Experts of a small language model: a softmax router.
Below are experts of layer 4 (counted from 0) of a mixture-of-experts language model. Rows are named router (the router's row for the expert), gate (a neuron's input weights, with its number), up (a neuron's input weights, with its number), down (a neuron's output weights, with its number) and show model dimensions 0-159. Each number is 500 + 25 x the weight over its row's rms, rounded and kept within 0 to 999. Numbers have three digits each.
Before each expert's rows: "comes after" lists some tokens at least twice as common just before its tokens as in all text. This comes from a sample of Wikipedia text that the model never trained on. Tokens count by the router's weight.

# expert 8
comes after: " | ", "1", " |", "\n", ", ", " in "
router:521493464514531515511487466509481496520511503468477503497503536481481515477485541458506532534521514467533504537524484591493503507504509505479502491493509504529457480490511502500480548468503497501468495523498489423569467493529509459538557526467493487518521503493522533533517497495511452513493501493540490481473529478488503504509495490498494494523483489497481555517514515464477521462482438465500497519516528551513552481510497473526491503495497490483545525502510494503532481516468490
gate17:437500495515506512509504501512545537470498514526474546515492545500485469493492497493546474514473546493472481500495485494466463482503541516498491527490497532490499509489521583524538493530558522535547512514504501490507476496502486476518526519518479517460531483550528507504458475484507481524511520475461511522441493504501494497547505500498489480452535512484496506475473477534466479488505472468502514495494533506491456467529508537556493565487524503504495473506492493492519476516494487
up17:578488513494506497450487493481456472515499495490501494499509454485509517506541484515430523484540469511532516491502529521495507496501475479473482488506474480491498501488486428481442493507489517485493484515524476518490511518465512519499463482473536463500487484459489472504503528501489526461484499536558490445537538488521500496506503522460508543518464492511506470527527519487524540481523549527488492504516486494537536537489499495431497453497477507476516522495512492527492512475502521
down17:552509558532480454457523475486488472493515512492479499499528462506496524502501472483484489525498489496528486485508482487552512499485481476480480453516464470544501522489511533472492501481464513499522484481517477504535517466495533540526486495506490470475529450486456501539513546475531508524496493521483541456515537511496473509514503529465493515528465460511586491525506525526526516512506544497476481483539479471506479493500479537500484473513507473550486476528507498550498497484513492
gate18:496476493493545549516502519506518523455525465566521502531512476492490451482465466454511479480467523524556465485493463503487478468465492492514509482478498500502530515545448539509479528542489517496537513532498501483505474504515473468488507505498510538483496505485500476503467478483497524541519476483515455479493478519522501511555520550483493466482510537469466470481508494519495534451525518516496501524476536482473484529524529496446511537540494458479520503520487487511490495506497486
up18:523512507500474471547492468503476498521492521450486546481500517510484535504513488517466549521491504490456490478502504471486504542535469484490511496507482517491512493441565444507491466514538479505510492458470512528464501487465536549522475483521513471528504463471525535512509534516473499466442502519490493544505524495509498493452473446520492537535489480532535502506496514494513448518532508492491505495530488501532498533478521498542496485464508506492490514538546498516499517472518514
down18:473480507482486484464497480531520505490483465494506547513503527485478498468474481477487553483494546500479499421500507471498513478529482509479522506519509514532519501562493528512542524501480522515481510498467518524457481494432483507486486488499550483484500456465468489489509497502486504445518475482518533554497508533482490499464520467508485549517465445524544495514463495545475494483485524515469514507506511501507515516544508481479476504477515521482510444523527499524506474465502525
gate19:520480487529505464505492491459493498478490493517501576490460524476476507504505511511535497496485472539527517411511506479505499472467512495509467506507512484554525525486477478495503513475492530501487518468486498507491536564490473526486518494462525477488520466530477477472484518478504503514506522516528506490463519532549450526470502541447517506510502501518496495509499492480530474516495512505519522505482515492506455493520506493570508507503468537467477441490467469522485490525471553
up19:542510525458529521535489489563465508459510505481448497550509543521534510477523524512494509496497496483511485524512573504491543508472488507511510546501474544519479459494495498468522491452494440550524528506502454476498561515475500479509528489472527485527501500497505488489504486499513505526526492493493503465474489498514465544480518536522450504512523521532488493483523495458487526475518511491524518540496478506536487500471484511482465503503473482518488491531458477512544479529506505
down19:510519503511481489523508506567503494463494502508488524513487549478511493481478501465482459488466521515534481480498534506500502490478488501480523503466527505469498479511500506478522509479477510551488510493497516493494499528471469453574488516525491536502508463478492491459486484483529523503536528503525493482527477548528480481491482486497468484469498504499552449529519514431491513556498520498516495539508473545490451493494495483426535526501489520508485514516454519487514443515529513
gate20:500482484512487487502525504463508476483538491510519538531470491488454492493490496476528498462482523511459462509493492514519426498523493534472518495493522513515509471460515474495494502522516525536520512473509455516492500491570470482495525520489505482491493488468493553518522519469484557472458497519486521487495468508504518474498487541489510443496505542490508471510476507493490479518499532479493436485509486473468452503491512493542549524478545507508482513521528484485473447537485444
up20:524482480511479478488490481514519533593498491494528490485461499544532507494494489496496543486526512543472537513501455528473494493536510524491527554515522509505474490490489518541521525514519515512453508532501477483500519485468490503467515517500464494512522482465490532552491509469514503513522507462475461522519496505468490482521482495497501500500484508507488503502499502482532523541468505518489510502499560505492482479531544494462525485440500512460500522525474442529459446543523466
down20:521479500531493476478472438515510493571507505501517571476516457512518505502470446527513515470466494507499486540485483514496502500474534499577488497519535520533502507510539505492499487474492515476498513502490484506507552451487450505480515490480504506505476533492528497525483471487499529497533500495494482579503507467525514465483515501484523491494514554519527515455482490501508480500482482472512555454494510490455507518499548472529526514515512512493535513460522475518508514492520497
gate21:511520507517489497476521508506472506520527492476508535478534485537538493529515488561439513456509509463521472557472540495486486508527520510501484466469514508487501470488483551561512476513535499509503502506503550465490488495460499460515519471548480520485506524490482538507513480560525523494509486491457513483514485513503548522534473512507507543486525503530528522500463493503499472524476481487526500519509506527507493488501488470466459473466446524483509561481489508538515531502512494
up21:522568510519428503497530526513496507466489475440487532525487512474537492514494477492521482518510483462496496500551457506504494481524511530496469505461506503508483502524553520507499490515505461484478471539495506515482495438487505476512513499523496528484541518466496520491479477477516531510512445498499546446492501491526518519452488524490480530476491502505495481476504499565490502490505508482443489536482496466439509484477496480464535509471482497484478495444499503524510532491508473
down21:498529522498489490503479529494464478524495503561483499543454503507459498471470480466488476502452486509513493497515516466457488499441505514478528466506459522505518494470526479478481511508475502477537489481522484541508490531527481516502502529486518458505489523540559482501481497441500494542461518495506473502543503501492508515526476510516568506491487524494461465447493499488479527479537496524506504441516524495532478527501559499492515533519483496504491516498515531456511522548502488
gate22:481507512488521483511492498493532500538503472520482523538495518542503470465474481496498513513547475478541521470562467512490478480478479460503463507485526509493485509490483500501500543542456511517536485495502467487566504497502474513529539468488533491516527535528509512504449502519459504534477482478506445478466490458535476521512524454497511489523499520500491471480557483430490520449542489492520509521510492529509471499526509499483511489539521479497529496499488461491461486496477474
up22:467518511490526467503493491484537522530499476497496537523503500528519482486503487497458528509587465501522524487528507518466462515484493458496475507507543552491510524498504478510509534553463526505545491485474481510512512498517471532520530479464543485536518489518501508471466502518436532515469485476481483493486511470558459528494516478480496523518494519501495487490537486454496515477533512501509501537505512555527486513527525537489514478499495497473513512537521489520442455490501471
down22:490477485516527480518477473495470496507525502509503495500508563513547535485497485489493488476534506518537495503474504465454513505483499522494472510537487480461474510506511498469509530520478478522485547482488509516527483531470489537510536491473498487466464474510488491541481444528480532516488445509541467471456545520469489492502526505501485506561467508497498495529537506490477505543543532489458539524539485488569513512517498473464500484439512506501529505461479529509502503474500505

# expert 21
comes after: "\n", "\n\n", "-", "2", ", ", ": "
router:555556508525479515520521469506485477478491499490502486479471535484500498490509505506521527482494476502490545464518494518511561546485554510471535455513449429481547501505484525479525515488481486482474537514539462508519474535486499513450472505495471488485465495512504514501527439480521544528547494468486526536493536481498516468521497507539505511500501488488507506475535481530511567512495491508492508522520521482507512482493523479519466480498479504494508516474517511529548514536514509
gate17:451527502487492512524482505505527499530496551492494461519509483495533495536494486462503482498483494525509453527454521478533485522500521494546512502521539463511515513508499493522517528464506517525522494483479481490516501492472492527501513488516506489568515510526503492482509510467490519483470528506449534482498494583457523551519503517486500477496507563488513565517481485508522479529507523458501467461514516481493525515553541520519511473512500518489464523463519521497532456463480499
up17:553428500462479495520525509489471507509507454518510517492470500522455476503497495517510512503543522499478518469501497536499498503477490522468514483495479493481497495515529511480481473536510459540486496502480576506478505502482506480517493496480527478449508512493490479492482521563530461508507479494538427488496550494506475488488506542490478518511479439504489449494516487503479555469482503535467487502492510503522497439467473475478489546477466490500506495497484466512458521494495500
down17:468500509521478528487486497465488494566491493477500502471509455514457455487501495480522502548510509486506462551525502505516526503502504470550509494451479481516545487442547498512502490522464521527515467517523561477522561520464535491507475516459492498490506494521494481531509560485484472546502474502487513534468509499515501498518505528487541492480538501472484474516516515519543509508508505474531516480522517522468494518493531506475523513539520483494532476523544523506491506472546508
gate18:469497508495503479470503497476514500488507490494511519519479487522497515481496504497519464528502497482583532499462455480516527490464496496503575477500472506508520555487518507480515497498522547503500507481529499446565520473456510495534439532556490487505488515471515529499476515496524467458538514480514503485494524491499533498529472460466511492513515504531522508494514491488494481467496481478473479496511525546506491548486498469521470532514476463488542524505515490564511505528510460
up18:468491519501501467485490479547509486474497502503473531544466505513476536469511480510504506515529495545553512467516473489505524486472514505521559461510489518510557538501496499482537500513504551493501503467530495481529536506491545524548439545555468477501452521498489523495522525478491440464517505528504508481473541455503528502487479513466514503522506506527538519467506481483481475492516505511478491513517526551494488540504486466499451511520489514505514520472489501536485494524503488
down18:510495491499479500526487495527506485489523504526530468465524476500438503520490507532507510515498496512444513494486542532508529505532492496486503485522446468557503584513453504481499513485501493525501510495488470497479505506510468511456483497477521496541509505461455493495478483504475497527461502495541532502511480492481498541472515479467516476519509458514504478477520523416504538508534465521542495467503466508533543494502506474492504522476461504443514503478545524478487492517493475
gate19:503555504473477505510498494528494477537501505508474494525511473452523516511452489498505506512514447467476556486496455529521524471522477499435508497497495486457497527517458502514519469551525493493505492469494493501498514476479502559538438483492473485497495460529492513499489519426457516508495497491514477470483503475553514484492492500484547475508485501549495468468523528478491524499497493480493541501494486477458468514492478475475511520475483525467531505543520492516478484518538487
up19:531481492525511477542512512520492521464534490493525518496488548561501501467561503487466502489462490543510466480536510468503477469471518480518528495482493493488497478478506488506511505440476491498504480488495502521494478541506488458470507511495525535492483486576529502496514496499476471523488510548526529564479517530497540450518530484466497531477504485488533550518508520498477466471536498541495456488518534481498508505484504504471487462508525499545494503444511534483505485490484502
down19:478480503489473493469508494482526527518474485474472485484554488528489519537499542520498521496439543463510475503488500531499492512505515457475478524478503521514505492516485503483528518519538446509546479507538532498556532520478464483455495552519511520488502478501484455533484527501533472506506500534473511597506475507474528490522488526503515467504520492517523500486493504496510506465471527522504492510469478482516523520532476492486533487480505511557488495514490468536530540477531528
gate20:484516476537493472494504485544524495469489496507551523547499528518498498520517487474522480522455479493463526542507484481515542495491513530489482502494494523472504527499489545483544491503518529469478489470499493462517562514533485539493495487485459544516503494461461534514477504546571558524485480487512498481511525473487529537482494559519534464505497480485468482509542453519483528514508499501471519501529513530523516508538464465519518480493497537508499511471516534507495514496495473
up20:533519507518524513456522490515482484470483484474504484502512512465506552523430494485500500503477448505517505499502507504526465542514500510509517482466493514512472483488522507531509516530507486467525504522505536504489467527563570523535537525496500503488457477459532510470524471474464525514507505509509540465475477524522549492517536473541515531512509528463492514532493502505501482504493480512518537538503442494473493530480517508478518506504491520510493455462491493477494490562473452
down20:520510501472492495534496546545491519488464498451442474495527482513500492535463510521480541495478510452462477471531512493506489465470495491497520501460542493526510507478498521472477512501504484497539484489456538527503474507496486465496546469509501489476503507490508555473513466503460522487483524520477495509501484525497580478532510467452552493521550507498529515485511555481461502483518526516509508532493490474502482471524489519494514523475490483507486496513464572531496490510500508
gate21:488498506477515491473510521507505496522505483513498484517529484553504505518472515529477455505503538472522556447461520489494496494483483525524472487478519545491478461535537524520530541535495474491513499479495501523507553521493519455493508458559528495511518541501458537508470510500477485543516485506475501506504483532505530497554517534521515504486478487505523472472504477504478492502480466498504503477492519528463466501450533511550489455509506484518492525503522530525478537460566485
up21:503527503530453505558502499509501513495488507473510521467497513458508486534523488481519547486505498526471467526543474519469489495541510507488513538498540459482509544481490495511475470471536491518514490500475515467475444498497474544524508517466501513463527493537508476503515469519528524458513459485525483465482502481475484508471502473502487496476523483507452534521476519538525493504515519448484481511490524467513509494531500526458491558473484523455498466522512461487534497516444537
down21:540503497490477536559486496541534549533486469477521507505471517493415469517496452451471516515476461478499488498515508498515506467486551523502505483501473477518517463476525492472496465487501545508483517478480519497483454491487523518450518512504501499492517484491471478504495507533480457499494503471524514520498489529502452510478436512448499438523527505499469565511478520504482481492493483505498503512511479507464483473522476493511479535511490468476530470492529491488506498523537506
gate22:490532518486474506458512498525525491499508500483550454478489503498521542528509520468494495505496482531548513489505476513524498539531500510489510497486518514455528529504520491511486524492492492510489467516506527496492431507525498478519549501473517500484517470545474506497480477516502478505511486459453484513551476492446514543495473453519500481485540533537488492522510550490517497516471474503529493484514523472473494458524509484504512468404465515467509550512532540478493466504506502
up22:486475472466524491542467479516523510514486521500498537508502529499475538451531474498486548479551528475522461539488510478514517508482508483500505487489493519551526523465501440500453485469486512489508506456497505507455509500449506504545506506480486435478484527536471515521493530497460476478501525551541520502532538489508485518511459509488507502488494486472481538520474476512485453482532497475497516516500507526516521546494495491489529539496521488529472525481521489497525484563473506
down22:516490540513454548483507525490505465491491515514502488469506464550502522500524485523531500500492505518482497503510517447497527508485524485480497475542471498492514530550521519477498507461531512542516503465502464496510539524471509510547506508559546491510528484529499464495487513520502524505486499451462505499486495474530494523500514500569551518513477525489520491479512514504466510477494502475510474518445527487544512465558513462452535474473513492546507492520475487501530521540518486

# expert 23
comes after: " | ", ".", "0", "3", "4", "\n\n"
router:540544479449519453519508494502553453474501529461490503473502493473523494478533495461489514449517485479472484502552487506465487505531475527508478497483495513538479490501456474471477507511500526529504514441493514541506527512510487477447504517501502501490532462491518525510499471472506489474477490465530486507509512524534492564496491492507524512519508493530462512510508527521492492446493521495484557490550492489520537522491459483504485475549539533488515466486463503515519503509462476
gate0:487542494480503490499522512488511503508560501505523507476515513561482479505499485485500483481455460520510515486545415503518493536557491540501523507523506499455509496528521529492502484486506518495523507499463534527493473475512505474465505482534535446511548523533471517522511493473487470492502426525489496514495523472483523497479529465509466469519525492473470506443494504515513528479486503467479477482475558500496514502491486523469517487477506514503521468466494483498527557481479508
up0:531485502511494495478456475511501486494468505492516533503487480455501538484541503515478471548543534497519515525481548517512533469471503489504486501513485492535509514479500485464489499496550492461507512508558462494456503512501509530530514567504428521514436487442542465493502534488540516511500531498495519462558490542499472511522480527478521499492479484503524495550508493491473464529504482536499526529516486514522501492512482500531479501501511473513507546523503492498505485543508486
down0:540480531521503426506516500522508412477514492528489519518493479458496497499508505457480499500498462506492518447476499448514480496501513483540517503487431521474490477516523503462517503508492560513514467430511504494518469481505489481476484518505480543505498500470483477487487551496497486525516505520472464491507505507494507497491497508523486523560485507460533498502556489499479495481479566507474501497527485548500470495500485515480514497472516512474496487484507479502536474533520542
gate1:494444528475541550511506519516478509500519497494504504512521516456475516478484520537492510481504461490506520492497503458489515489478516482499490550490452499457488517510484520491507463498460452499486480502471484505511536504443533493496471531491519492528472507509491499492524441498481522512509497477465493517538486514476477489525509478527468481507448504485522491484527452497501525433535500486476500477499492459486518530519511526479468538550506453487523487499459457462506451518504557
up1:503502529528500535491475474501507481511491507540556524523477487512481470488493522468497478520530513513504491528505529510531526504526488461494469532513492492476517491505491489481509501507513503458483525539546510495478478493511485490495507535422491505514472526520532469479473524479505491521545535507525475438540526460476506492539505459486497498504486487528503465495532530517440513499515489519519509449475484493527469421498452493479505495474473498556506537498443523501510473502507495
down1:505493479520536483543490504499524517515497508478552540558481559492491459487506501496500520507524497506529524501467486515514515541515530450448483526500496475452489548502480513520514495538496488501437527498482492468506497514492528458545558524499506511474474491486523489500498477519487496422529496493534492510505501490522478529520491516488527463496499477482478481512535448521509480470523489472484494489491532493468459498496498495512576471515449479467473491501484469504507521494484498
gate2:503502509461471451508492486479505491470488501473501498516503476501494460498520495498521489489490491506481463504513490508516523422476482490509481501484514514557493538525461489481513527509511469521521503483487552507503566527530530492506467506506479541535528533463498454520504535481519499504497515517530484497453497566510533540489527551478473505526492509534485537480488510483505472450532490509491485465485492507450463535501454462499481547518531496507467485480500520517481529497497452
up2:491505500513498535490506530506518493554492502515487523500505499529483555520489515529491462509479467495525517512480537466511499533498520484515478509487472499458540497504515476537480460461477526459468481502511467467507459485445463528511519496543485489504461489515514575481494471531467500531486513493466511543528503461479521465466497499553513485479523513486521492494505474496488543476500492480492512535507540480555512470491533512508484496494450503505521526522524485504511463528494570
down2:483481479505509480498510505531492487480533491514500488503548490518547457485530473471506477504497567509536503488523505487468506477502512492520500457512506536527512487518531503528511511547459538476526503488448512468517467491499490490510540484522499514497515464498499496536495527482567492438530476543521496508506508487532491518482529548508518464448480476474484484498470527490526456473490468490457529506470517497486503559502473520512516496520519502469452524459485520527521462462509518
gate3:490531495498486471508500506480551515555495509516488543524484475506501509479502515513485490518518452485467520497519488493523499501456540501511515510503513433539522528463479494499483488496541536513512508513491563469503442532503460571501513475503566508505505484515475493512519523508468499489492503499498497523528537507503469511496523488438517481474506475504480520513491495508503444514478490499555484541494524459503489443501519462492499527492499492505484472492563505479519456501459482
up3:527443470508512480499492494487520508494494473492509543495555511486527453486491449511507530510510474478521509531487469512488441479495509493494477472495511540454483512453517472496495500519505520510530481488447514511485512485532500542516494549454510479510508470546480500511469524493544530545481481491522481454437520455508509503516508463466468510517523510494501487547496477483525529524481546497484494506494517493527495491533481482544502476482536501465531534486494447529510509486526522
down3:520507458478502480494463480507505489541511514536500502489530479490487502490496495496492500514500482485523538527535478479492466458538512478515447481527461434531479513502538524483502501497468487535574505445490535508540538537484492482470500503457473508494535509539494526560464513470521479508472502511487452502490492479530490511471497467466508466522551526487495455526513496522507470473551504488509520511486479518502522456495515504504520497528523493467504488519493482497465515471512454
gate4:533575494523490511480499473478547501512502494504519521480547472494516497473538492476519533491485530524520513495443467510464481511495472531472491509516535507547518509531502518515488522493495512506500481504458526493554526516516482468483497521493502497503569511508514503506530533497493525496502488497529504455472520460499511478441489494444489489508528492469501519500495545509509501461461472439476507497519561529469527458481511490489511520506512495475523477522476518511523483488432510
up4:514431496502494537527496510502490468461550495495498462489448510509518509499454514499525506497490473455476497529533540467518520512508498454476515461490493472447483526469517463492510470501520481509515540495527443498479481473480519523510473474458485515515461515488493511490499502503484493490494448530468526511501491485517510494530537482521491497514482515501495462493515479489517525525524542531518497533502451450524500528471509479517493492502497534524492538507507490492490553495593496
down4:477530498500514528480503512502541493456506483505495519507497561542475502461463511516486482534523493464539510505524505487534551522537485545535491525490471509490490544486538494494486483525497496489474521473523550490502507525477552511528502484506515500480488484495534485490454465480545473523484489437521479507506511541503485518546529491531465510490459528525552478454533491483479483473529529504487508525460473486512522517492464500478509494486518486528461519471468513493531538473500470
gate5:503541489495459506528508517495503506494481504511457523506512502510485514503521502510486541515514467516480498487521474525484532498473534497497496502520521511502541469505475518521589519546448475499490470481477492517514520524500455506490505471508512514482470520524511514531516493482489509552559508515516490522486472533496463454555532539530460538495501436515504522485538506475533516496501497485478535521518470478443497539549526499497499506534479511507471487499506494516481522507528565
up5:495537496462460466487493517520496515499455512510457529521496467498465539517521499467491539498519441523477528495528478515489528481465516521504513523510499510504500510500450514499558496545459467471510486475458466507542531512491469519460494458482484502476485483528474515548520483471474517502550511519528509511505493544506489475546479522538530516487500422509502501506513519493545523506503500500490529486526483490495474532552490504521481497516497545492470486508500506508470478510493555
down5:477492452490508500512479483506522470468519540499516510477538457495527516545581520481521482500486528494476517483453475447466504497522511490505510462487504533506525510525461501491523461540508484512522478528477554458527526499487479535499514455521485505499523500486454531494513514485496509528518470463507514499542521547538516496502503523476516473493529568523503519523528540512479523496512522524520497494533468479504466493472511519469481541539504521511468511466522513516477473497488481

# expert 19
comes after: "\n\n", "\n", " (", "===", " \"", "=="
router:524475494546485507452505509485513493519506504465560511508525526531485504467507504530510482494491522468479524510468521461486505525525568465476541436472487507499502469508504541461489528479513530484518484469506506436522521485469492486541486493497499483468524457500487520493510511516514489548482474489518494468494491495485544494529488484480513538466489504506513499538502494496484504508501481428477478522503467495497533439482468505487472517474426505485540541485491494488476493503500483
gate34:526478500466506494515485493473509497498488509487497515517495530478428485482494485510488553490507483525462501513516449485493472510479513490500554517529478506549460562505510519502459516479526513480559489473504520453486472542460486466489533478507484449504457524526518496501506509528473458467513526516515480508515474528501470526551463547494541502498481526513483509532504503512524489454506490499458488499504501525520533495549455497474497512513465487491499490502528480499500481491468561
up34:494471502458484481497497503515524471508482490479497541568464523506490478487468488518477530495527492506488456557544497499450510457461499496513497496507462508541491548480439543489504489469480547499512483509505509470535499517538496479498514475495491498505511531499441502516477549497465501413513497493506484518528511537502460484529494538461496491517472509516449517520540494458526500484490503510492501533501476528529530489476488518478486494512499463507460481482503501508528507481491479
down34:514489532486478498503500482489484511491500504492488466509470456544481512496484484502525528520516482508451519508501529492522477533494516523511507502481456539470529482479495517479531484490554499485498495509506509503452508516500517458494455455574484504522516485457500515530493483500492544539515477496461503482502461492479516508510535468478465482462511532520518497445460558494484507545482516513507490493515513463485501449542428499496519469501466484487508525470484555456497531503483497
gate35:522517512492456469504531500503532488491513504477499522517479519491529506510540523486486498517514480485508498560513494481520475503502519505486502547452448447517480520477506489509500516499496494497566510486507530503537459531480473470500450490526506498476501496497518482512488476469468518483494523513520491538518499538478536517500421465525539511467487491506526532524473501496500439510529450479489507555495493462494538534541472497495483522523493463510523530513538513503520496526505562
up35:488488481454477499500518523444510537502531515528527489476490519533506529473519479475482495506539496461504475479483457527463488494466532470496512490495458531478505501465493503524466494472495521536499508481500517513489519501507519541501487556511478488531474473504516490515514495472483514462491560513523498481513517522505475513506473496514546510510437492464500482515488525516495496469495502529493491505516498445545441593510500453452464468471517473495502491518522483497494492527487539
down35:499486536513535449489515526516484484523492494516495468463481506480497500492478501487467486512498529461483484494566559518504522484485521479452516532469517522512487510491450506515476495481506497483445520529472527499518484463502492467496490478550508549543507508514510526548480536485502492538530529509502551502470510516473519492506470459477544495548453518497478462478499463464498493536484504487453537552472505486485506517467494492482510493529512463533513488510499463511515495484537503
gate36:513506508556494481524483522541499484498509493486509520456449537461519475503478497459495496513475505506485433480478505499486531495565521565555496466500539522497521509516553524491515518497485493490524497472508502511516521489499528509508503524543502529493510497503522472486485445457524517503511465454502528481487493502486510514548501504490485542507541516505519486500478472537503500524465517543491573494519488510471503494531499525492479501472460491556498512461493536513533491484523477
up36:490516486520491523504485450480499532503466502487465487519547488548511526510476487502468514487502455487509521514528513529528493467489490447487505491511527488492505487478486535502521514465496450457486498537496516491478487504481495530469509477535484511493512505504447564497525514538513498485478539520477480511480492514527490566487545517550527481478504518537492519495455496518500490495539481473565505477495509502538487495517513522488560496510514571452517504450515488483508533484505485
down36:512520491517467535485500480490518510503468478540524495495505505521505532512517492528516527459517523502543529490503512518484470500480474534484531515499560520524549477506510515504472510508466462498469487451528528492508523498495480476464447503466501512567459492474502486488489536483505482466501518502473483462498544516502428492467495458467534516488499465516488462525527504503500513484520536488527519468490437516504483519502560444523475486527496533473493497464503487509515479518498518
gate37:475484486469456500490504477496502482484505511503480494540510522510477492556523533530505504452509495497495496538507531463458528489535508507510499481509489522501480502465505491526474525507499471495506557525487482508505486512521476534554471557482476414515502513470478479540444560481460480517517502508447556493522512457526493474514457511509450501498487476478507492516483463512483461491526499485525483515508483466526531513491494542544488497535486496486485493509475478484514481484482507
up37:501476493496510499520502498484523515550507506477508516488454486486517558517487488484544526512529529489497469471511455539498505536507513494473502531479492480482535510556478503496494517427544504454474532451508509494490503460495500450468507491490459532514509475515492508475526533489523505477475468496505499511536489518529472533468515478484530507547514511498446516518471522499528463501487524489495504508519505461493497530532490499432522500462507449536509508507530543468519468535497497
down37:479509522502494517474519487517488473522537504509510513464524521528529499517484490476508517496483488545537538535515496502512511505480527474520523508485518504489518529511479525497472472475458522497504549481544533494485525527483503510532508460497479469471493471519543495501513474498517562525512492482535483538504492490545500530463535548476509460507520507543529518472503461468537447526506508491471470450523517459475486455509493525475547465497544502489494477519499477485433494527472512
gate38:501516533466514505458515511493527453493523485496519499497508505488505502458513469477468497508467490533475522464480473448545471527541493497456493475506500469458502460512509503484448492512494501482494525497509444502504537486493489452461512469480510522480516486495564437476495452481506511534521470529482498478457466472459528503475503509532508478506507462502537489487539511498500522484479477527486491510548511530499517464507510507484516485488461546455497486497440495500531502514526487
up38:485509518497486510504492498531495475501484492502481510502534520481479472499453462470488502499457517507460514486499509458514499491496525484492518462497548487493536456523547539509497535491501474490488481521493453520499496483546489502479518451500527498487465495524519449484469502487540474513509474492492552470450468531470536533487545502507460501511509479488537498494527481524498564502492513516508511493553475524514503477519550503470483483519440535528474518465460503494474472470549500
down38:460484492501497515469472489525463460519482496469480468475504495504527502476486462502532508525494566494453494518528536504501513528483493497487564541512491489499498506480482510498518539525499483498485524481533459495522498468483516504510498463535443522501471530503533506491527451536431527486504539522488528558493515472473506502542502496455500502482480519547468506456518501529521483500502495476489501493468519475540478504529506554491519466493475493495517534489501500542523502478526544
gate39:524472513473484490459508521476518511509474466562504528520528501492494510521506504494517491493481509498504478510512518485476499520540529469533475521475418476463500522479524457523473475481568535486500462455495503509518493501440501492447502496461483533531486483532489520506445515455486543486476493500498504501537527503500511486483494468514489489539496479441485533497476524479508454491538488491466484517484502484519472511487526511507501520489485448534488437489528520501507486505497498
up39:443537511514492479530523475528501486502501502457472456448509463501493476525530481481463534494526482545509562462535479528507484488503482468482515492530543510521482502526480535512488522542445456532462513525492521508461512464504515483496518486539497507479475515476526480510518502509518460535523503479479489526497476493483498520491475508467494533472536507537512472478521468536535531499482493533513524492501497493489508512557531513454542500499532505472477506502466500508512520448514524
down39:467512530501471488510521490489526532492468506485532523452472466521504487489448489499475519510520491504531506463495456470534507501485519505496492476508531506504438480513441502461488472504517482531519528512498473485468524480550487501494480538540508477503515508501550460510536510492457478491498499473475524505494473523510486458504510483522510489477511507543528503504466507517478552486455527523481551523503492495519482484452477497489502455526540471483489525551516459462521483487543456